{"num_hidden_layers": 11, "hidden_size": 128, "hidden_act": "drelu", "moe_layers": [1, 2, 3, 4, 5, 6, 7, 8, 9, 10], "router_score": "sigmoid", "balance_loss": 0.00245, "lr_router": 0.000828, "norm_eps": 1e-05, "learning_rate": 0.00952, "max_steps": 6482, "dataset": "wikipedia_en"}
Below are experts of layer 3 (counted from 0) of a mixture-of-experts language model. Rows are named router (the router's row for the expert), gate (a neuron's input weights, with its number), up (a neuron's input weights, with its number), down (a neuron's output weights, with its number) and show model dimensions 0-127. Each number is 128 + 24 x the weight over its row's rms, rounded and kept within 0 to 255. Numbers have three digits each.
After each expert's rows: a language model's description of what the expert responds to. This comes from a sample of Wikipedia text that the model never trained on.

# expert 40
router:150117148166154103123155138131074167087079128132091167111129097143136131142131086145122083069126117159149140088155140136125108106123087142142142118135118128104130130122115118195139139147119121151123162156106114157147141105147148131129094135066130123069141118108090176119104098095113124123107130172126105136138140132110140143164120119156147141167129116123110103109111147159095136124102
gate4:116125128110159161134129111074147158142108102131093162162103136176123136148132128117145135105118124100130160136151147105077142141113073119109161112141134130133089144119149112137114098154127104132118177111125165124127152154133120136154116145111129130103167155154100147172127132105125133126115098117130092126155104107096105146095164099124131168157133095144172076134166112172164129188142
up4:127104117098174166122115135065152140110125115144089137156104148182132117155115132122152124108129104125119166105140140133072143120115075113110145110158126130152109130121112086141123114175143100139107168101115150132121141121150119119139131168090151149105155140137113147156107129098121106131116100149118084127160109120118122140092156111123121142160132114147200069141154099168151148158124
down4:151121120125123117147094188157138159119110126117130122137139145129116161126124128141145118150120165154104110152115130154127153180161129143091120113085174143121106120111172108089124113174135136148154123130141139105106100122047106092086109137106094175116130120117140146119142109137176144166114139097117143151141161118082160144125126126127099156115096106102137150112087124132110125079164
gate5:150128159105109112117137141120085106098115114156116141128116160163141130134089119154134140120112161142173157111133128085133156099118126157115181105137102132167119161095144115092124127153118106167152128180102115096174147157096107094137129149111174100108157122107117146176103133128138161134149165125148083100138119137112134115128108137130152084133117103144116153105108140165103119071096
up5:137123160114148132112155128103113123080119123148115163153093144150127136148117136173115142107138135116148153133103119100127169131096140116090153126122103137164129158096139135078105121153112095133135132184128119105161132178102085099114152148085172075127172117133122134159089117135127144145142164128147098144125145149109140141139106147147164084118103099137096147128115157171144084092104
down5:136167171151155136152118160134142153120147141136143141129135143147133150105117117084139150156125151163104139134118153137135108116134139098108104187138115135167166144105149121106072125134147119140177140141099120135061077132124142105104138148146106130100108131156119113121086115156145164108138109113108159078163116135109119121144185124126119106096157153119121061095133136144142107146088
gate6:117098133131121129152145153121090089107138120094074151154095140115106142152108127130108166098172124113111122151138144147090104147117145136147154115133090112151130106125140084219164125163135139124147135096171110123154157120134132126138139133114141112137131147128118136111122094152098111143146152071145108133155098134152127138101142147107121084150118161118130084096098124131086165175156
up6:119116120130135145124137130100079114116144105077086136163118152082103118144131122106120146111147121093101139130140155119067103155102120123107130138157104123151155101146141105197129109165160143125152142122153086130158166127137127128145115157156149137121149166160112142068160120096092104123127158095161106117137115133158160147081163134103112127140110151136125094096127127153113161134162
down6:140160139149153087143061085128163141119122160135141111158159125128139164149112128143125107160116120106137162103109118096101139131129146135089088135153168145136111120119138115160139139162133141167157100148126102133112109114121099153116128130104102126140131143136097142124136122125154109120139075156105128104068163092114119156155112102107105141095118093094182154149105072079141138109139
gate7:100130139119165119140135120147125074116120107145096098180090103151140111079115119157130148092133131111139089130142096128194156140065114113137092083148125114158119151134111154154163122147139138131124123122101113131109127113140125144154132165068126112108156129121136132126144085123092123108168123155139111167152110124155124143102112134153144162122096077130176143132143112164150102107111
up7:114121122146171125132139114182108096111115115154109111195093121162143126106148108140119135099155130098133101126123096125194157123081093114125098092159120120124111162130110143120162105149129146125137103146111147153105104142160155122177154166083136101086131136124095120126137121117109129120149129169139105173152114128143118153124106124153152155148092088122184153140125134145144098150105
down7:099137124140129131120168126143132114173130141112121122162113143104137141125161132154150148109111174091136119163104109118160164098099116113115152097156143093090102159111099135133145139117125126114082093118106112138102123153087115068152170088129067108098120121102142128143145134170094106155102162136151125157127112121140113103082113152099151134116082092120138143126087124121149141087149
gate8:170119172177172138120118135109103107144102129129113125129147138109144130091178104174132103112112139122119184095167152160103125154157102130146167163113131094128125124152135133143157144152120119134160125161129128160123159146139110134131116123104135162131169156125070125158137137119103099127115170118079072142115156105152130130149131109160097143195127143109131134128097151122132131095150
up8:164122139172151149094095120101106117122118101141127137112123138114125144107197105150157094119138132122113144050148115143089139142192121126142151155120119068123113119139144127136132115133124130134137114168116133142131158148101145103105105147104104151095149150084064107155142138132085131136137170093075111127115156096138102162156120101154143142139118131107133125137106144106121114105142
down8:051097122129105110173150095150167141121098167126141109124127109135106125130093109098149132109121121118122095098125136092098156115135086167108074092128144134098123112131109104094126153128157154137142124087116140121126143139097123109136141190109163127125144109161183100156130156095127180125129092112100154161137153145115137123157162131162134124118102134106125134093134102112159138128124
gate9:156110129119105118110145111133121163126087119129115164134162171178111127141149126074169093096164106111137106155137102140163123141133105142113143108132075090098075119124136086151128131151132145139154126130154119136163106125145173103154116075122121142083161143138080167134108121119125136148145151109149140131134140112111141129152084161125147116107157126111137098071161145126112144164105
up9:139106123111119136139130103160124154104091114173093123125191162179114146096153121128157103103152126114139127144123126160143118152126127166134142128129095125104088124099150127142127124160140143120150100152137130134159116138134160103173125068119107126081154137128059141110143110110141134140149166113148149116142146093122128118131105162137119128112163121105139112084218132161100117129125
down9:156116130105132124102108097125123125137137126098180137133113128133118159090092161106102123171142105129150130138138120112139162130115126130128092148147071129148096135159148114126151150155105121154075134147091082141162141123109151177112132143110142184136118161152130133115140097072133142114165130099112116134110162103156149096144101090116112111132132071134130135139131083090131186122102
Headings and possessive pronouns. Section heading markers == and === at paragraph starts, and possessive pronouns in biographies, such as his, her, their, career.

# expert 38
router:170120136137185125114158144160102152086079126099144141133136117144085129112106120135128124105118092117131155100128129126124098127116097140126146071161100110151137103153106140158131172148113139107123139152126128161124093109073132153137103131106142127091104091104147150072111112090164125092124102183147107078121140110096101122115136146141146148128126082165133119142149142121093134109112
gate4:123107145156141137075123101149106135116107127120148145170098084146113100176097086178123136155130139133126174122126091175128131172116135145115134123156103125123120116117102128186157141154161084114150083155107100142128125135110147139149165145146118145104146141116156122111100134137148103127105092091155096153117114073131135100135124158084104145160130109157152125124127142103127179108125
up4:108126114124116120104130163156129140125106137187163144151134096108122102188113114128113131133101182128122141098131068143121134177117115131141140127168120092157126099145099143213128163118142107121130095134125105187153115097121139096143162158166127134108147142111154147110096123151142115156131078127136111137120098124121147122115116156098119135137157105165156128122132164145134137087116
down4:143074106132154110092107173093115090129096118172138101145138130116163111149101116140149131115162130132118164129095110095116143078105166120129151149144112126153124134136129066127146133094116134144145156152124128167131091125174120135115139122145142105123115138153127135125090143200147156148093132161145113140123116147142162067113155178152101120168125106153125148127127138168121136128154
gate5:141121111157153121138083109182109128127109129124134168147131170107105151104143134089115099095167103140135112067119164095145105115091119132114155118117127115159097106116143118150103125115098132158129127156130155131118095140133116137136083140097117137121127107146111113099090087155115120170115120135168139061138116155100097131143115159112101135129091135141134155114201157098101132153144
up5:135119120139133125126096097165122146116102130086144166141122171129099154107153130114112131100178099125132088054120169096148134109105120126128166115127133108166086107094127134155101106123120160167137151175122163145108104134127122146144082137104099137124122121140107112118108091141122115130109093152146124068147105140102124135131112152124100160122113122136142143094182143075103139161111
down5:135183087110113155117136095162107071148153133147114114133112124137113135133131132114061165164131179149123118110128064121158155150131083125149104117094105124143114159120133139147129118132123152159126122136120111110155098129103110127132148143155083088179137130096138133125122122174129110120126174084161102093111155131105141174133112153098092169126128120113135092099133134128112144119129
gate6:134164061113107100107112117089145071151088097097085158115156109099147103113144137132117116114152132151165123126157168108095136114087115103137166080176142134106135128129123150115106147165126152102139131119150156108130112130091143141098139144136104125124167136137120108124105132146130120140166164119118195141111114111114167138115136172129124106151075123119130104098141108156146157125135
up6:147148048133131086090115093111142099112088082119096159124160114086098126118164154133112085121151149136166134104132171117120102128114100102120152112174114122118126135122131145131126160141108136127139125094127137104127117120114135149100162138124144103117154109112116090119097114134099127121183126175107156136135126124085140149132154188136126117165107136102143079099148114142117175138137
down6:111123103127151090161184097112134087127125138145110139134131131154140088113109106122131139119128100105171129103118097112105108134116129116103164099130087114105111114113116134140105117121100139105149134129116165133159128109107129108120139150171115088130152136082200082149160146152109127135169133178163167126137099082077107177172127129124147164125124145116104095142148117150114135113133
gate7:158118128152142114111133137128101114115116106135177166120117085148149179126157139123140106092187114126116162091130132117118167110110097170110169138149082134169144129146157164137130119149143139107128140137110121195086116118068147130145150123108116121118103156134115102125077142124139114129147096158140106125144153147083113125096144177129125165116146101137116094117159107134155148108151
up7:140133148171114114135150144152120067132136108129205155145132090126114172127144132128133120107144112131116163101116134097148165128114111187110157154135088131168114110134148169133158138140131149133134147136118105181094112107076109133137150131097117105118101123134097110164073113110135097120127133137144109124146179125125128120084145163132109148122128123142121088136148118136150196113118
down7:130158090146127094152137128124129063184097140140157150165133142130177148120083121111115106176141128155131110171127168102101141134121085136072120146160142120095172134091115149119117139148162129145137148137124089147093100102147155131120156074106095092118092180111120125115122125121127154121115132106108140109134108159116126108149144149115124133157137131146151155100118093111150116122141
gate8:093130087158158125135115098129114116119135119124125176091122154145156154099137137099126127136106075115141160108141171121097155163139111122110147123105145076131131134123115124152116123158074125144108154134131208149093132140125113155114122163121130154155115178155130127100111122135129157147129156109104154108151146153173150144174120153128140142127166117088122105122170181136143120105096
up8:087128067164152133145121089111146146083116132117112160115081129160143158122114136074147089126118080134149122114110183137120142161117102119113142121114158099141140147102122115142130131138094111144125135139129190122100129118129118170143140135104122167125121165129114144110134117141130162150136143127113159116175112153124133121188101156116147145117172117088135098102174164132129093136098
down8:152138169107103104107145124141129121106136123111146100139137158089128157108108087138061164165133160169131112170108128148110126113105157143119104156135138142146113136131145092146117139115136133127122099122116095100109104151148100131159113139137098121118124137102110132116123104162110110107081155052124097085116150149092120071131106127131083095117169144162092148138099101130108141150101
gate9:094122131145112156113134128154172111102119138128108135188129112116123098124078098127138124183126109110075156123121124141087132147130091107116124143142118137123089147147151113125157114174163119119157115179130115133118122133121119165146143147127139127093112104129120078108147102081071089174114165126146109166129157123102118132119097126143088167118160107164141140121139153129087154105146
up9:091105150138108151126142130147170090094137137161089114176124119091137095122089102118130127182137098115091162112110113126095140137133090116127147143159109136134104166146179131113169118163134134110139105163113118129138108133119111157148147140130109137100105108124132081104149087087095072155115159113134119142124165128103127123103106130164100141115166103139168137152122148144102164096139
down9:138095152103116132115117129126161131112139143108110096175065132101129115119115110103091143162140130171099114181132122079157137118120151109120133129105090126121139107120152112139120166131111128149185084135164142100119116146091106153105103129133098150097162097084122077147141143115131154095093154128112131128138139132136108123121114120110154069093162132129167114077145137125101125154153
Institutional and film nouns. Nouns and verbs about politics, awards and films, e.g. Party, Minister, Award, film, released, announced, often in election tables and film articles.

# expert 49
router:159116128157165117109194156119105152122109132084134152148136142102120117121141107149127117091133081151158101111173107133154091122106127133154175140116107181128093159100107114159145172170109147111099213168134146133108158135102144116122135108131125125110127103109084125111135124098114112134121125123145110114088114104125133133120154131162112139132125101154141117161130154134110156095091
gate4:174125135116109169117150130124138149158185125087183125154112151107143141145113117137125128088141147124116154114137128126097123176100138119146130131121116175170149118160085170154136151159098123142114165155163145166129120145106169128117139166124120098137139080114136132150105141162120101087144099099108116122113095125144144134138139180163122148150130146112119141134146118173164127189114
up4:162110149123120142125132107121155135166147122088165094165084158131136134153097123143113121082175112145112145128135099117113115165115109120138132128147125170145155112138073156132151161165094148156111134131143099189118147194112164106135113140123133126126130086115121135136121121163099106110137100107118125142147079122156134126164126178141119147124155129123128151103134118151165102192112
down4:114141166149148105125116113151089110101143130123074126133132096123134153135164140148117107169155100103134099056134108162111135127160104107151138125147115115120074153086192100091116116165157143143096132092107113116136091148149134127091142077154140154139116105135125128132072162124098134151133158147132116104142128122138165155139122126105122114107111086128144152121120125121109118138076
gate5:146086144144136113148146146104098111138133098167129140151105134119115131117159146142166149144136096094127159111144117110108124149087150143179152098153147144161088170100158137124135160113142143125108105134150182147156127106142105140140105153118094126103088176129113086128139084114129165098132100128092120141129174102160115123148118138147146130184105081121126088156129141138095118117093
up5:158089153122140127142142143086126121115149116176134144144100142104153130140131129155154133122143077090109144111122124118087133146079137141172135099182137145174096142099141131110111176110141134105124128137145165148149141136136118129138116135100107127102071185142087103130150099099124183105120082143098125130122173132162119110139129136140158129197121108130138093144125147132117116111112
down5:132119173133099161086109140128147118121124101119135106147140170143087125122124116107122124152084094108123076172116148107143086146122129132083093125147113085136153166127125114159113099143130137157118120100078146151111110152122133123132136082131103124122131136156141118078150121139106138108151097092061150099145137107128158168142118143100143077136122088120121174154114113158141149111103
gate6:135156111147167134109147096146093176162086116119119098125170158104125096149169093142150121115156137101117111148167148170130102113127093107133138163148098151116117110131132086156112130127126124144132155116111153176085144157129143119090104148131133130130070069147104167143167098095123101116124074141106112138121133153121112139146137131138148128111101106122131089150105136147146140094094
up6:128142121143182132099164115155116147175098134112104099156172130098128121167153095123147125142162146115111114172139127162111088141105087105132134173127095156125108126150128131169144122134130121123127157090119147164093114179111099110109107142131130141167108057149122133147156107104138107119127075145126115132123099160125132141110134145139125153113099072104122084141106140151157129108113
down6:123165119110148151192092092140128146129144128117124091133109093135099115130112099136150161110128107098088131155126147148132137114126132119141181108116148135104146117171168119151107085107098136163138107110159142114126130130134152165091185154084135103110104129086196163113134126111137181115102103153117121135123132119131165125154122115126143113137141131130124167111130064115149145162130
gate7:105100150108187103120097122147121146147123197115129146115089158131088086178118121116115103158076183123123125145108137148123148142152133097121137130099144128111127131119100130114156126101125103094126082122139101123102169133151178126124115139128111154119134108124164160142131123129130133102149098172125080168140153141151138111145127101163114104118119119113110127062146125122084138133093
up7:116087151128197113112139084151117143140111194118153118135112147148074106152124140112109120160070160123124139179112106162114137139169152120105142120107103134132107132102119124141150135130131097104103086143145101121091175131138170118106129126126076147140153124104134148151117132126119167088137103169128097150109116134134126117146120099161120104117125108126121129088157126128087144116080
down7:170145136153145129153126111105103151154127129109134121154146127154136113102122135149159094123095127101128096150116185140131162130137116123149148147082115124131165120123092116114158112137141125098115086150139119132156170113104120169145157187136176151115113154159153117118106162124115106084147107179177132114144105163118144152132162114135097125158126106106144133102147108124096189089157
gate8:150114150100112073124112111089109150128147109107145132173114144153163075124122096131129116135147128149144112138101100146117116122086156154085140114129159166170141169115119125179131094133165135114108111132151153141108111096118104132173099157121131124148146109143146109153163112160104155101097152089135148151113126167127103126101137107120156129133116085121118154154125119147129103206149
up8:154095133126109088131114084087117150117132104097157118191104133143165084137090111117136099128164110135124123131124112174128137145123166125097148112117157178138154147114147115178111130132171148111138110143122154134115135113103101125138103130132133107148133114159132101161166127137087164076108167068143160136128130156146155117161113129112138141125118141089103146153133126123136115180167
down8:136145114110112132096136180091100101099093103150141127104139131172086133129152113150100153116132191194149163116143126131103140154106130121097116156176097121097119100095089127171152148135151120106154108130122082117175116112140117159130139140154139145128124125135148120096130156116136167140116121150129100158113107080104141098125151147155106161115121160110116114113093151119160129169127
gate9:125118147145134155166122139109105104180097119116115119132165101053104122121065114135108165129108136119128172143137154133138152123108126092126149149134144090117095114115099128156119087112116122112135143152133154096179141134097105122165127111115129128142093107073145151109122137120123154152115079113153107079114147171108093165119147106133134107101135102090105107114105132138137130117082
up9:136118134108129162189121144124121116168115135111104125132141074063121124158092104118110144084101124130125154128124169127156145107140130127123129134146126109117115127134100157142128084084127134138158127141116174096144134131083122111131142122138135142139122101087143144106103124147120108162098105147145103083112136155060085169145165149146150118094143122118125103136111146095112117099059
down9:108116121116157100154145119137165171143174126116119124094101134192100106098120146142112149129143157111120154111117153106102087116164142144127152086164131150112126103158103108108131115140106138085081114152134196122102128099125106108090117150100124139097138121128133119114182083089163121121141119113113143179109144144119159124136138112101124111142158109144093140133138134127127108107189
Copulas and semicolons. Linking verbs is, was, are, were after a subject noun in descriptions, plus semicolons separating values in flattened statistics lists.

# expert 37
router:153122142149158116118124127135078160092118110097132154109094114150116117115106085157109079122130141149108140135136099193152120099141112145132190096130091150083111150122123121173148154119125146115145135188106123146090130109106127130128084097100126135071133106100136177100105132113148133135145119161145145110146125083140129135097121118131114126119112090133108113164094158122115158115104
gate4:124128123166136150122124131154100159135105197121102105083130095139157120160160134153140142102143114140078132132118137178180127120153098169110128104106130129101107173155094127165143166137131124113142110113138095134139144156121104128109123131153080146105105133109135139129155084118089113113157118098151144077155150116081139154096109150168147084125151114125131131133118160134132151105098
up4:134130109173149143117150116154086145103105175133125119089123084128150132145136130182134116125103144147118110145159145195165131133119127153110101104111096098115119140144098163167108173111148094111150095118107093126087115119107165143115131112134071140102114124118124159139116122112152132133159095108134149090165153116106126138109120176171138097149122126141122138095109166152118166109099
down4:162125156155130138089131134099140134101114109129117113126119090127148155149087123127145130118147145137124141125103183176135116149107111166127096109131125183103137156141125156126147111129118154102166079130139147170138131146162181090193171121081138146118119129116176137136138154117135134128152126106111111118108142132155102088133158127150141124118092102145093151138123163112160107073161
gate5:147144143106125139121133075145144190103087149140120142119110157111090121139166115145096114176161084141097096096132154134152134079137114161143169120132110151149132156145115094128139099102098149114121148154103172141110125113189143101123108172123131123091131158114114155134125155130107105141137122144090161157119089074140087136119143112109125129103121093127104129106100111132124094135111
up5:130137125104148112127151112107144150133116135115137152076131171147119132138153109156095126174150098151128114151123127116160136077071159142153147094121085194140104159118139094147120098126097121110109124166116175106110115108193129091158101145138106101110104104110113131128161156156109098146146120144156167135117126129121088147125108134121119124126153105081102124135128111155106106086137
down5:131133108123118132139137130111142138117175122112164115145106148187157135159162093141125122149116104130137152137119120096107109116123080131103126113094139128144134082130146125114121166109092092149142140130093101114140112133119118174151143083089093102109072142128130147070115105147122085120161132105161125097123140118110139129117076142183105146116181096144147110159124131137159134125180
gate6:133105127144119110124116115168125125108127112124120186139092099158120112142152150127108112160144099129124107147100137151124110132135130126121132078160092111045099128128106129151158136113128108100141111124128135128101085125124145085111133076077162088172114145121136131143074140159187182126127184142118088089134117133154106112100130121128134132124142149104099109148122115113111151127133
up6:129107154113122139148107118141128146118110115123120193142122128136111122152139113111102106163145109125112109096094172141118114107105141164103162086160111105076108097130106130174144121121148130116169123149103126140098100129132161113109072115087150101139149096141134146142126142167199174131131150138131101087138126104151102099075163126122107146143144106118122102148126129098117158130173
down6:111121146188154119109098122122143134133126129118148114091130122141119085107095158105113091125108115150102124144112113149135141138130131144136151125132118156160074154132154161132140118141180145092142154130106177154084174128099133124094129103089115111088122108117098114124115129102177101134109186121154161122121132133108158106082141078103134108161169144140124135097103157173110134137138
gate7:096132119145115092093093141141110114109124130127114109057077109135137135133124110162147123150138152128146136168134107171158155119180121132129104126170134096135100141154088093142137141180072143095117115100117152122162117161115126117105181108156111133116136168127125125155111118132123125134180168124145085102130167149104107122108083118086125115122138127123093147130116141122107146119096
up7:056125134159160090123115144152141144124140128087132112087099104119124104127125158134162094117134135142129134175121096160162113129144113138143106105155128119126076099149089118107149155148107139088100122109122139096122102155152126143116193135150126128109140142111135128142133133114155145153163160138151081154157142112118141174124112113081148123154148130111064151163089143144114109119099
down7:155120136126104153141119122122153099176151133106130115120091147117079128158120126108112161120132136118146086121142160182145133172139115130126092123115143159129157186119053136106118132134137124119164124091150134125158114130096118114105167153137157147138096123125110161138145139142163159126120129078149115124134164107116146170140125124080121158107075127096129105167149129129126177099094
gate8:128117139127088130108155118136105140078126147120135127152138138138165149147103118123136134149135117103152120107102101146149079155123136137095130111146144104120111117181148113192129155138149116112166098107110166096130160153128099133137100136120172117080108148136103136088163115179122083108106108138153122126157094133125118084149180124125100148114120068177122158139140106123098106105135
up8:131108153114102111156138114143127144103140142108138132144104121129146160125098098099133123143128125122136148117092106175141077115118132145075152122151153123112131106155115098202143166132132124103142122146120144073141105141095108109093124111095168103076134126133106140076137126179119131116110114132142103125141106088152128103103179110095128163090117082133123167160122102122127124083125
down8:109117135082110125141097109135127138144093127148103116132133084129134126164126125148115143122124115078131128127170099095124146115139153148123167147147135115175145124140138104142066101132097098220133165153108106134146161147110094120136107142136108159140127135154144113130132112196100076081126152151163127107122148131120125167144112135126121143124142100100122092138125073130148130144110
gate9:140118142136136122143167079169136145112106167097183102156112141177124126122154174155092137159099137139114143098137107146104153126108121126130118138153124139116112121115140126139088176103153138142136115124186129134104155115086134124116117103096179080129108101136067143123122147134131117070127121172113154137136093119163130117110145100147124123125122092109132132156093094143100088104138
up9:135117145152156126133156078148140148091076156121158111149135135137132096055123158139127109135122149120130149125135143155099119158100133171125112122123123161122117130136152132130114173119141122164135102137165091110094157084098108088100093097132166111131118076153077119139133146112125109103126164129114148102144115100167162123117156103158125131146120079134144125166117141129077145110143
down9:153136151122131112147145115147121105180158154132142161145106127103112080117095133136141119165124125112100152125140071105139115121123160103113179110187111100140134134141139173116118119131133101122107168164151105100127118102085124106113102134167149123170156107117121123151130106163130158103110186129129157099146152163106136162100104146120118152152090154097077131091157117118145128121116
Commas and word endings. Commas after opening dates like "In 2018," and "On May 20, 2025,", plus suffix pieces such as ing, ine, ression.

# expert 13
router:157105133156151104095147140121100167110111128110141148156118145110148102158122092137149072115118154124106138086166123178153100123133108142146102112160110145154082117175105110165108140182112126077116139163169155176134111168105097135134127155122147135090138097118111131125139107108126110128131090138124130100133132147130103105128130123130142163126100158145113074127123148148110188135127
gate7:112136123159133110106173099127106136155098155141142128135104149125142134129140105118175122156123083152099163125151125140096105147139121103145122115148124129136120134168119146145155090128151149081120165111161135145101106117132111128139114132103144121105120132146140097094040131114157075102141137133164163129082147109119109098083150165108143135174121143092135140066133115153107169120137
up7:130123115159132113134196069155125118122127114169102092134151160130120145155143092116155100183132131139084161108136153118136134159124099122136125136142120174111139126130121144170122119128132161087123141137132130147077113147115110115144143133102160118152135104107169123110046133111154082101127127131146124121102133095119132129115130110137138121155134169077107122104163160132108183114107
down7:114166136109149110126101162113105123106139134118133135129117155182140123085125161111104139152177115143170108170086124103153171112122130123136120111134147122131111103155134061157178134123137138127112110142112102115121142136141114151126112151107081110105188109153163137126156098146128125094164129123117131148133101133111105062143179146121107112104137133098116124072136098137117161158115
gate8:133102182094142126124131106146113118089079091146152104156138113105129145146117075155166117132115141146164109090154145152147139119115101133077115094140081152156136109130112124141136115147118107109149130168141147136134152150122098137143152120127160148099090104111127146131149131161142118117113114131154133132136183163146120113122109103069166155115068183142117089157102130130103146114135
up8:108105154089136105143124122124118154100110088132104078122129107123138143096089071100154117099145156127133101107133160177139175130117120119111050106126097150163107132117103110165159112131132137096099119193131175127129141160145078128140140118127134172132101116134129108115122140127149117108105131145161115107147158119119095094138119141109139151138103131110157096169104150146121143155113
down8:125120174139132157143124137137115074129107151127073144138143137167105139119133111102161116077158172125153102131171150090081141154160106135153093108158129112129083119128135153150153149122144100109133107134117147157133139111099135129178128181145136147115159149090155135121111173136144126124135149135115125113122094141107094117128075047122108112151127118115141145145106128166141139120134
gate9:130157107106143154126140125121144134082155140125167173104115115139129134173096117145165129128146146135167141118139130098157169134122103115182153132153127102150128158141099124138149115155119115097107154178115089105136136141113140133137160152187135091091094084175119089100168130119087128089160141124150133138108117126083151095110151130123157124123136167154169127143149151138135114118097
up9:136170101116155124113125125115139166107162131140173134100119130142114125123074116137147093127133166124139139113138113133209143121092136076186160121158151097170142151147104122169127111138102114093136143182121129130131149120099146140138140156161150111088112093164094123115119102110109114148146160134133141098127147127123137140141169131109164160149161159106142125135149162156164107126114
down9:130110128077125156144122118125104152144103108105077108111103107137083142085144129134126136135102130149096115140125147144131162129121114137163132151127156149152140100087186113080126103163107113174124078182104129107137128145167137060120130119147110113166108125142112133095128148124130109126140055122117115107131150153084130142116146144147118144128064120118117116132113124141141121098095
gate10:153113167146146122066120129093092122152122092118120163135120158114138106156185127113140107147115098141087109098143143114136117114111171123144117116105112154115109162140120120150084129139125189135116151115086154158131118140104093155123152143096136105101151135098137111182138105115172142128112083103117154131139119148121103143121118091103124150147180119097093100136111133159131171130163
up10:133145114153129104108111120110148122134103131112146151179112159142116123181182140110154092106143109145079113113153113109109133125136153143148134128118113147107115158157126139140086153156129172116105123126077186156152131165121067149144139132123148127091101136118147114138136107088157130142155077092141112100109127170098107146137110093121120127151178136108110139170121131157124151134168
down10:149125124149122145165098157127137109094146136144131141110154144148112131130175132107144129119087156102108064160083153112109130157188127115121153164133086110093143123108144132143159145091118115195100126152126150134135145147106124147157154136094104129103120117149114113109087158112115156101116120144145157093114117105131140150072153072156109116118135135112164099096101132150119104123153
gate11:135124108166136135114153120118106174117110148073126180112114147107148169132137084122077128124130157093136172114110149141142152155116113110169127085145127146142098162185097105138112146120149127127085110127113131135115128133137100113109108120129151113126117099157130124101129127156060091139127083124141146123169115175114108108137129147145118121134149163152132136113185108118098167110090
up11:153119087161155146137171127099090121136124160102121123101147127095132163160151121119085091123115152091149138103168108141123129131132133108182120079160138139154132145180112142123117088091177160084137128116131102116090159158128150083123120123134122128120129128151130144126095129135088088159142117122117093123125102178146148148139111108125114122123147170147098134133145113085072129122120
down11:138148148132116150110143157129129130138147196100106105075069098133105083112107141071139118124148132128177156093140126093105147143123139138107097105134143107150124105167081112091107131122120137138149101119121147183132145117105134110148149136154156094142134138123147145159096145158155135151098147113169105148134144175117153093141109111113138102164118144159112109133130163135161127152154
gate12:120111149103138181109148143096095165142136136107084195135157139150122145129131171159134102099142090105109135130095177126105142134139157119136095148109169140112134141167109121145102135120111145134091139088152136120139115106110095142132132127117113127115159133107125104135160111159100160134121108120117154118162154105154144132087084090113129109148157115104153121146166140175086074096134
up12:142097151085145148129131132137121179120129093092130143160146113142145127124115128113181123112140104121119138134114142115103125105109155118156088160073149136104093122123131092118119156100142104130100134113115166191171118101141095139151144132085109156110139133100137110146195152150092161132118094137141109122128128113173117156081088122116116121166125186130150134162113139122141117099135
down12:137095145125128109151144065134104115161116159123146121126109120114158150104125134115124102156119145154165172156143140148077098135131111150124111114153130130133098118097182109142133141125081141121105096134092139090132141150123076129123103124147124136164071135137094112139117119163131123149136132127115104125146064175132117166088102176121106139139116146164122166172150135125111176107117
Mid-word fragments. Short word pieces inside words, often lowercase continuations like th, st, al, ag, as in stenosis, Volkswagens, obedience.